Experts of a small language model.
Size: 13 layers, 75.6M parameters.
Experts: 4 picks a token, a shared expert of 128 neurons.
Below are experts of layer 7 (counted from 0) of a mixture-of-experts language model. Rows are named router (the router's row for the expert), up (a neuron's input weights, with its number) and show model dimensions 0-255. Each number is 128 + 24 x the weight over its row's rms, rounded and kept within 0 to 255. Numbers have three digits each.
After each expert's rows: a language model's description of what the expert responds to. This comes from a sample of Wikipedia text that the model never trained on.

# expert 6
router:169138152150128132156143148132162124166126108106096117136072111156079151094121069159147153144106138121105115120181133177140109128109142134108142106129145142138132142138142131092091133145136102163094128108106131098122163098108141154136153156093117138163130155142121108121100174150105126120116086091145154135130151074110146128096147144107144165157130058151155110115115132130134123127147080096087114158096154148122088122110135095134144143115137112169152124073097131122146137122142114127159138126111110099129112126128112149154125143168148088157109121179123099156119145128123100093112154119142131083105123175131118137122175147127088128120119168151156125163101081103119121126147109142110175126114169142156084109120115151189161126129161159105120106119135109152124129113119097
up0:138141131090097109108136123132140133094136114138102116109112134097095128099126115105136108108138163092119129113134124136117133118185146118147173143133102121132082131141135105135148151156148117150145123120130105206102090150121146111133118125150141132162136087045133146131101100124116140112143123107166112161136137079117150135159089169103142122139129147150122095146154161126135158128126140175113127140101114102105147117114142141154172098065122120114086105093098110110096151118108113160117115136198180158142156121119136140140117121107133146137135113166083119105106208123148095133074109143131159132143116117115110162127151101150126105148144119151149145137138166123145104098138105131100099183147109105152127132119146163166119137123130094123162096120101095110184122151127112
It responds to: Field names in infoboxes and list entries right after a dash or pipe, like Key people, Headquarters, Coordinates, Species, Length, Born.

# expert 39
router:165117124141110090109129110126113144143137131083083147130153092121095142111143120138130133127116124117101126154103082103141068086139124099158129078113140130122136174142121094117112159128143127143151140119134135163136121120141117111149168096115107126140134110153153145120106122137104182116129165115101147111129123088099112109133125100129096138157098209160149132118151098102118147133145101153146165136144114123149155129170138087111150103106114157141161108108124134127131103132124129135099155084148131132112089131148158091136145121086133135109122128139166155143138142158197166140174110150154108104141115130164124133128169146141102140115124136154147094144133151056130154120089180092113131127121121124163125134125148115089141100172102107056133095125196144138099154119137136
up0:131111138164065096098127148156109211126093188084088139120108134153127098144115130193150131148126141121125099120118117139128119148102142093115161149123131146109098166090145150082113157142146114110122156154105146142130111137111125148127135132113109144118139171130142127130130121140149139103101141143094175118140116087133110122111141127085124158115101119128089088143169129105136141149155131170164128089134085127124115151147104102131125149114117122177124085138127111123139179129129112128145103144110107118095094124097137116168112125137145133116148134079163102129113173133150128149086099099096135116085129105150166140160119117171123144087120167084108117156127141084138120118113118167150109124103127086136148138154123137096176152149116128097097133121183174118138140119155121
It responds to: Word endings and nouns in music, plant and animal contexts, such as Flu-te, guitar, piano, drums, pe-bble, species-name fragments.

# expert 12
router:145126100113099116139118088126127124148155148163112133142136150099142078121120111172116069106129131120115097076086151099128085162133076105128162146134168114156115121112112108132113134047141126139122132098145161151124122137192094109104111133145116137158098133136113110142146093111157134152128139111118112162157148120112087166140108164131104115129179150082126153092120149131130165140207129125101126136114132102162086140172112132160135110089118093124153143133097074129111119136149116134105153150161139134130126122102159122110151095144162151144095130070116151167126121103145126164132141116158161122145113130115141157096130162125138099115124164113146113084115123126131166128115168124150143140131142133127123127175153118136099152125140121104122109155143113113157118174075145
up0:162139111168131123134163128088131099116143099119127118155127147155146113123119113084143153129159105130125115131099104097104139173125139107150079084112128147121155086114106096124101146073174179118111130109141148118159101124161151134135144072120125126153127118130127088123110143121105140153117115124120144120118150122112124129132105147120176136124140118140135146115096135129153149139083189140126110140136122103172094128098147138086112106108123104133095113149163099138142138113144060135089166123158155126180134088126111129109139109138126101188137099126135139131125167114120104166167145109118098158141152117139132112142112076125130164182116088104119117152131096106078139091108169109154124109113145161134133140126161124140133144153134115077155112136095091185187155122126101
It responds to: Personal surnames or their final pieces in biographies and sports text, usually before a verb or comma, like Williams, Hi-guchi, Jeft-ić.

# expert 14
router:068116079124115173124100115148148108131145128118143122162096141123140110141100126135115145122114102111139081111137131092134092123151115078092102163116147092141143105105145116110165123082170153128154115092183139150096107139156132120143088129162151150160075130107159114122140068109165145148181145132113090125164157147116127139149138155127127094123145184099111114094125154110122151134129162095134124132102145132087125100123141150139137114141127132133121130080133127117105099095098132186141157109145101140086147089109136139133153102151152156118141121100138134120119129144119107129126139181162132127137140165139115102135127138108108143125127100134137121112121180130110118098180146156173148169117142103114127133167137148174098145112109188128104095182127125098138103126103149
up0:138115160126165140128124123119090124121128105144153102140159122129094140161125150140126123105119146137154140114120150156130153134121164127141142136127115129096106117093124095135136145104086121100112139154113143109127125107142100135123134110137136135068146151118130120120119146107155136118155132101127131128125139122166115134148151144128167147178136127116121119098109120099158136133162101117137082084120137107107126130131091091094127144099131137167088104105111124126167133149112098132135148114145167096116076126124208196075154118160146146126104144097147087123147130076126106125143099110120118171163117113119123188131085110111106151160108121098158136054083145145127122090134066140074102170122126126172125143109128122138106151176149168128083162120111148099110128175122147
It responds to: Subscript and superscript marks in LaTeX math, cuneiform byte pieces, and numbers or slashes inside tables and lists, such as x_A, N^1.

# expert 33
router:154087123132162109117152102123082154143112117112116181109165149095166091138107156150105087099163144091114148133119107128107082121120119139140150132130128111145129142146111118129083137070106117131171132096098160106107129120191130086110144126149133125165117127140128108125142119153111136122108164107130135179133148128084098150100102139114114127092158157092142157143157137140174174094194141081099119175135109105152093120160144126140112086163111107113126121148127129145132128141133105105139151106135159082138140162110122131104144085136095133135075171128100142164148148096130125137160104112090124166097171126124125157135138113116145108168137175107153132109139090155104128127143173124136140117109131122121135116150156106120115138130114105116093149143112143101162163135110173
up0:143132131123136134096175121093129101107074149160117132114144092138185100120140098120141142115144107144178139106109146126136170117133126154112106127098128101154127140133121088097151099097097111158127139114165148152121108161168112076144114124128151131150122100133131117065156119072108064128165123144126137137103174114117119105113099085105089147181104091143104120138153136161137128111117193132137150096103128163174094100143121127140089103118118145101114105120100157101189098132135082143129146163122122142125134135129109168156146137151146144138139151134128128129141129151120150129108134152126145102156093097128097100134163158144122139093137143155141141126143146157112166110104155141134133118110133151110095135119086117137147097134123148109106138160198149191124118109107133
It responds to: Final pieces of surnames and place names, such as -ford, -ville, -ović, -ington, -sley, and La Bassée, Ripon, Marienborg.

# expert 47
router:129144121071142148121145179107111146121120155129116124128170148077128131113116156171171105158134134118122128120104121127105151119127109132138137135156123093126151144109178115137096115149114191069102145143111136142137123114157137174098117125136122157133125119116128093138149126105215153128091109137158146168090168169161180177124090128126114096167109136162109097143120088121102106114135116178138148115133077160124159124139112107118101157159123099110095114122087107111154156160124094166121138127150096100095129125161139170120089097091096130124138153119140146117124096096173156139135174121117105132124133133144136143103128092157129124108155153138123190141131123121138126132167111120131142154137138120129119131095130115133120159165147168139126115093085113128107107120150142
up0:133134148109157160144085162153108082092110176106134121107151134132129121172121102136131097201106097151076118139117135141140125117149131117126142104181158108131125147138074114100112146127109129167130189135136124148099115139082114125092184119127150106110149148119103096139125101108141132121161147160132110139110112135144117093136116157098116081115122111115056144150159145152130149130134172104150112104126121155135107130124088130176113168156148133156139164116133117114120100123141118125117101120154132148133136120140188077081133121124120104144150109149106152111139119081116115114148132117112137118116140141116163173153077125122145156171137144133128169146122153143107087133149136112125162117114119108122172158112123112101154145119114174098169112115127151128199159141119144
It responds to: The determiners the, a, an and The, usually after a preposition or verb, opening a noun phrase.

# expert 25
router:152086085123111074134124116143108097140146140112097117118137141105126137144145114124157127157141137133176131148123109162105119077092083097097171128099114149131101152109087119119106140164139159168134133140138106126138142169173109100077126136076109133064129142149096141142179164118161137111105126115110124163127153123173117104147124129127106156131080152112137107119129137111127108124130123121116126094138118089109137133133109139090079156125124139123164140158136161139101109132110138169100131097115112180115158074130136097175086122161151130116131124139198130108175122109112088155120108097126102126104122139092138126117127109094157102135137098121144119139116162123163154175149111120151178122137105127131140147161150150115136120131113136117117141081156184126157112112155098
up0:157119125143145195157157121100112097118095136155128139170148120141149148144118191145145160118116128088127161128128158072117099126108162128123093090089089145114058150152137120139125147142122147114128120140113131125115120132141136092165105124147149155142132120117137134128136086097147145104106158120100147136138119170116106118123118087156111121087138044106091105107099101166106119077123201161130142132113107148101113128173216141150157147151112123131133108120136158153153101101149135126104138129141160134120125147144109128142057113138137137116150121091107098151146126133114108113124107120122135124148124105139103151105107139126092118135133139134151110123112137149155136141078132172132156142096152110133116200146112146109106103137139120108103157164134114123123116117132136
It responds to: Pipe separators between numeric cells in sports and statistics tables, and number-plus-semicolon tokens in discography-style lists, such as 3;, 0;.

# expert 60
router:140106139096167152116154109131183075118141110138114087138156160073090138134089133095178152174123110124143124093112126155124083101084138129157124100150142089075131125149120154124104159115101094123137146144104156124139111163136080131141147125111175111097135120141127146095116105128102176123102102168084156098112141117162122094114143130145138161114132112121074139135127140144102175144125159116091139105123135125096135101143124121153092167126119135117140153153100158154122162148131127102106136135128134140120178109141174101123177118142155134164140120072141159126129172149124174105145112111082119132099083135106123125115147137119169131085135142142125172150133156118124138140129162101108143095109140086160100151125122141131154135110146119100127168142132118144166119116123098
up0:113164130108133149127140164156153112088162155085136093102115124122119137097099125145155146115115128097167111118122126143133094158125139155119125127119138118123136092117142107164104142118120166153137121132116118140133185135134141166133167136129140185113150167125136152117111085135149137108117136113131152107078158129144154127121140090120172105117081083108116136140121139103107117114161134067128146157140090135093095141172087148123087126179150105090104122138140143116172126147137101107116137144120122107106083146143160126138107105139159137087125150127115117093116096121145139118132122126162143176142137128106189157143137136096132151083098123155158141145132088160166131127063130164147127173130200138092114096143148145100112140094125125110094146141105135099136108083116099
It responds to: Single vowels or short pieces inside compound or scientific words, like ped-o-meter, hither-to, not-o-ungulate, plus stray zeros in stats tables.

# expert 35
router:133110148136115126088086110121107115149109125117156125125146134138116060148140124144162157168134124161152174140170142124116151115136109125112132169114119113149125136145119198111115131157126174161091087144168103106089107166123182141124096132143115121117144096143113134117171081104126099142132121123134156174138134140145113145096144129109086133100122119129080148107102153127097101120080158149144124122119162141103153124120114169136167109138121164096110126124165155122100103100156123131112193107100132103154115136128112121164132126138141127105163131121167152075164125120090130137137086134128136111093142170098145108123143108133135090119116114100134120195124103091140131146095179131165106093127124148126084143104123082169121121107129146153153115135112124148114149086103138
up0:105138172111127172142108149112133143151125123146138154123130164159129098118148162143148157129090146106110128138108119138113167180165131111111121132155136125118172127150092159156129130131108120148158122101137129121127132112095150168120081129117111123119127101092134142113153148116139143138133099140090143153152076086106149123119148184103122152158129157113131116119162113138137119141116105112117107123082109081129123156087165115118074123124132135120152081095131105125112103160174132076154160146101150104142095130145119116144158046131156138123122158093139117128085108142109089092176096131152160113121128134100129109093140144104140133136137118105155118141141133142095128126106126133070114128121137119129069189112135150082083110160136149161119123134121183145145174092132117
It responds to: Prepositions of means or purpose like by, with, via, for, using, and pipes inside sports results tables.

# expert 54
router:143140086133168141143184118133120115146121129140113147164138137114131086127125155140112106126154132094152142113106159115089104131080114134158140127132140107115144121129127130150130122122148092159117145156131165128118113089117128179140141090122152162107114097147164147140133115132118148149112124172142144106094131145128167136152089180086089120114161176105079106077141106152152134103136060119155125106107107140126096104104109119090098086110120158134109144153116118176121128148174119118108133109095113122127126151116131149163168078154082133132134106169107129140126148146131091120122103173081125129165126137147139101162153085113176130129144117125070141119129140137142135122104165130110127106073107100140150123145121084116126111160150124107104180127155110132148164113128176
up0:085111170130142150143165127095113186137109103173115125161131079162130148123137129112128160104160143129144149154153098141127142109151086096126093126195120162107164139105126148132148132141110114129141145126133128152108101135150113124123126082089107115131131120101137114130147135114148124120116121072120128187087123139112131127144124112137127109175136119163094177145116126124129158105089105134104108151141151147147137133169164094135097114123132163160110062119103112057107168148148113054098133081123110079123137139094108105144142073137149128132145139159120122103122115139170101122112153151146138135145168137118093112132176102127120101150133103132108126164145133150084127155139088143100169108109140109117129139119098124131131114154145151118144107103152137120101098162106147
It responds to: Word pieces in Spanish, Portuguese and Latin-style names and places, like Francisco, Angeles, Cor-ia, Gonzal-go, plus taxonomic name fragments.

# expert 30
router:099148119129171095120112136155114088107090106087149138163099115148132101100167154093098156121121137101132117114108128137106161078133124143103177128134152099131130110145133112126169143128154147140129143157089111157130131154151140109150145152134188129097112105154133159158139147154122115102082142159120122132122126092114134142149146128108147152104175140087137143142128177128082154181125115112109157083115167090145156149105138154106153108157100109136120082123153138146088100157103136141113117122117130119137113167107143095129133108131077166124134105126128121093103108124126098069130075107133120135146096157146145124144172172110163098109092146114156116112171168125169163124130110137141125151114146137131151117125151099117127142091121124060120169110134142181124152131131123
up0:175132085104158101156175142125145147129096130116104122120104101168119132148105138111118136117200158133089108119135137124141144160121106131125122152096152143149113106086099133138126120123169169144083090093097145166157131111145117119089182118117089144171119111140158126138113079149176131091114123105083135138127112118112114114123108142166131173130139119114108151100106138131133137101131084112119154115097100134126153136117156126151091130111139128150163112153108132122131148122113152122161051141110174149086174141144131125117145132137178155128126132113117154131126118162159153149135114145122157138147132139090062127107172122118131132113130164132144109143121140107111125139096130137166132167140175114169171111125117095103110141151159176153079126123147104094099109130146154
It responds to: Raw byte fragments of Chinese, Japanese, Arabic and other non-Latin characters inside parentheses, like ど or 野, plus scattered table punctuation.

# expert 29
router:136093139164151109106131100121092109147140123119159117117119157103157123161144127135162168111145118099155123180112118171120156123144149120100128090132122156081150125146094157126089149139112155128140137158151088114118088137095136154104110136127106140160125126130084117131160146107111123117132150168121151150116130110106119121157127160140124155076151112161161151107132100126088061097117090176151105089079105107100166156133106117128120160104130121147152126173169138133112135121137143111129132151098087127156091124107102171154126123127123144108165112139127139104165075105088095091148091119145128118141111126141169171137156160104145098137085160109112119115159087101110140147116159123143131125156120117114182166127109133159135114117125109164169116146168114154107138108109103
up0:084117085153145152166131096133126104125127102136163140150134142153124143125113145107156144148132114115155082137153152155135114140135154175095092123168115132067113088127162133089112158124111131115124137116117115164167128080091145165093138107152091141161145105121150076112104133074126127111154110122121125110096163134135137134108127158096121090098133171124119131100168120133117096158144086096127098151111103174163142081121145123140080122153140146117113122139129126146121129131122106077122152121119130125144113113182138163137109148130172081137146114099153095109156130143117138132121138159136133133118154149112116081172137161156093129130113141164121103110165123101112153111176146124127110211146138119116170126120098143140151139128144068121134125170117085137124146135136138
It responds to: Pipe characters dividing cells in table rows and headers, plus semicolons in lists and nouns like province, region.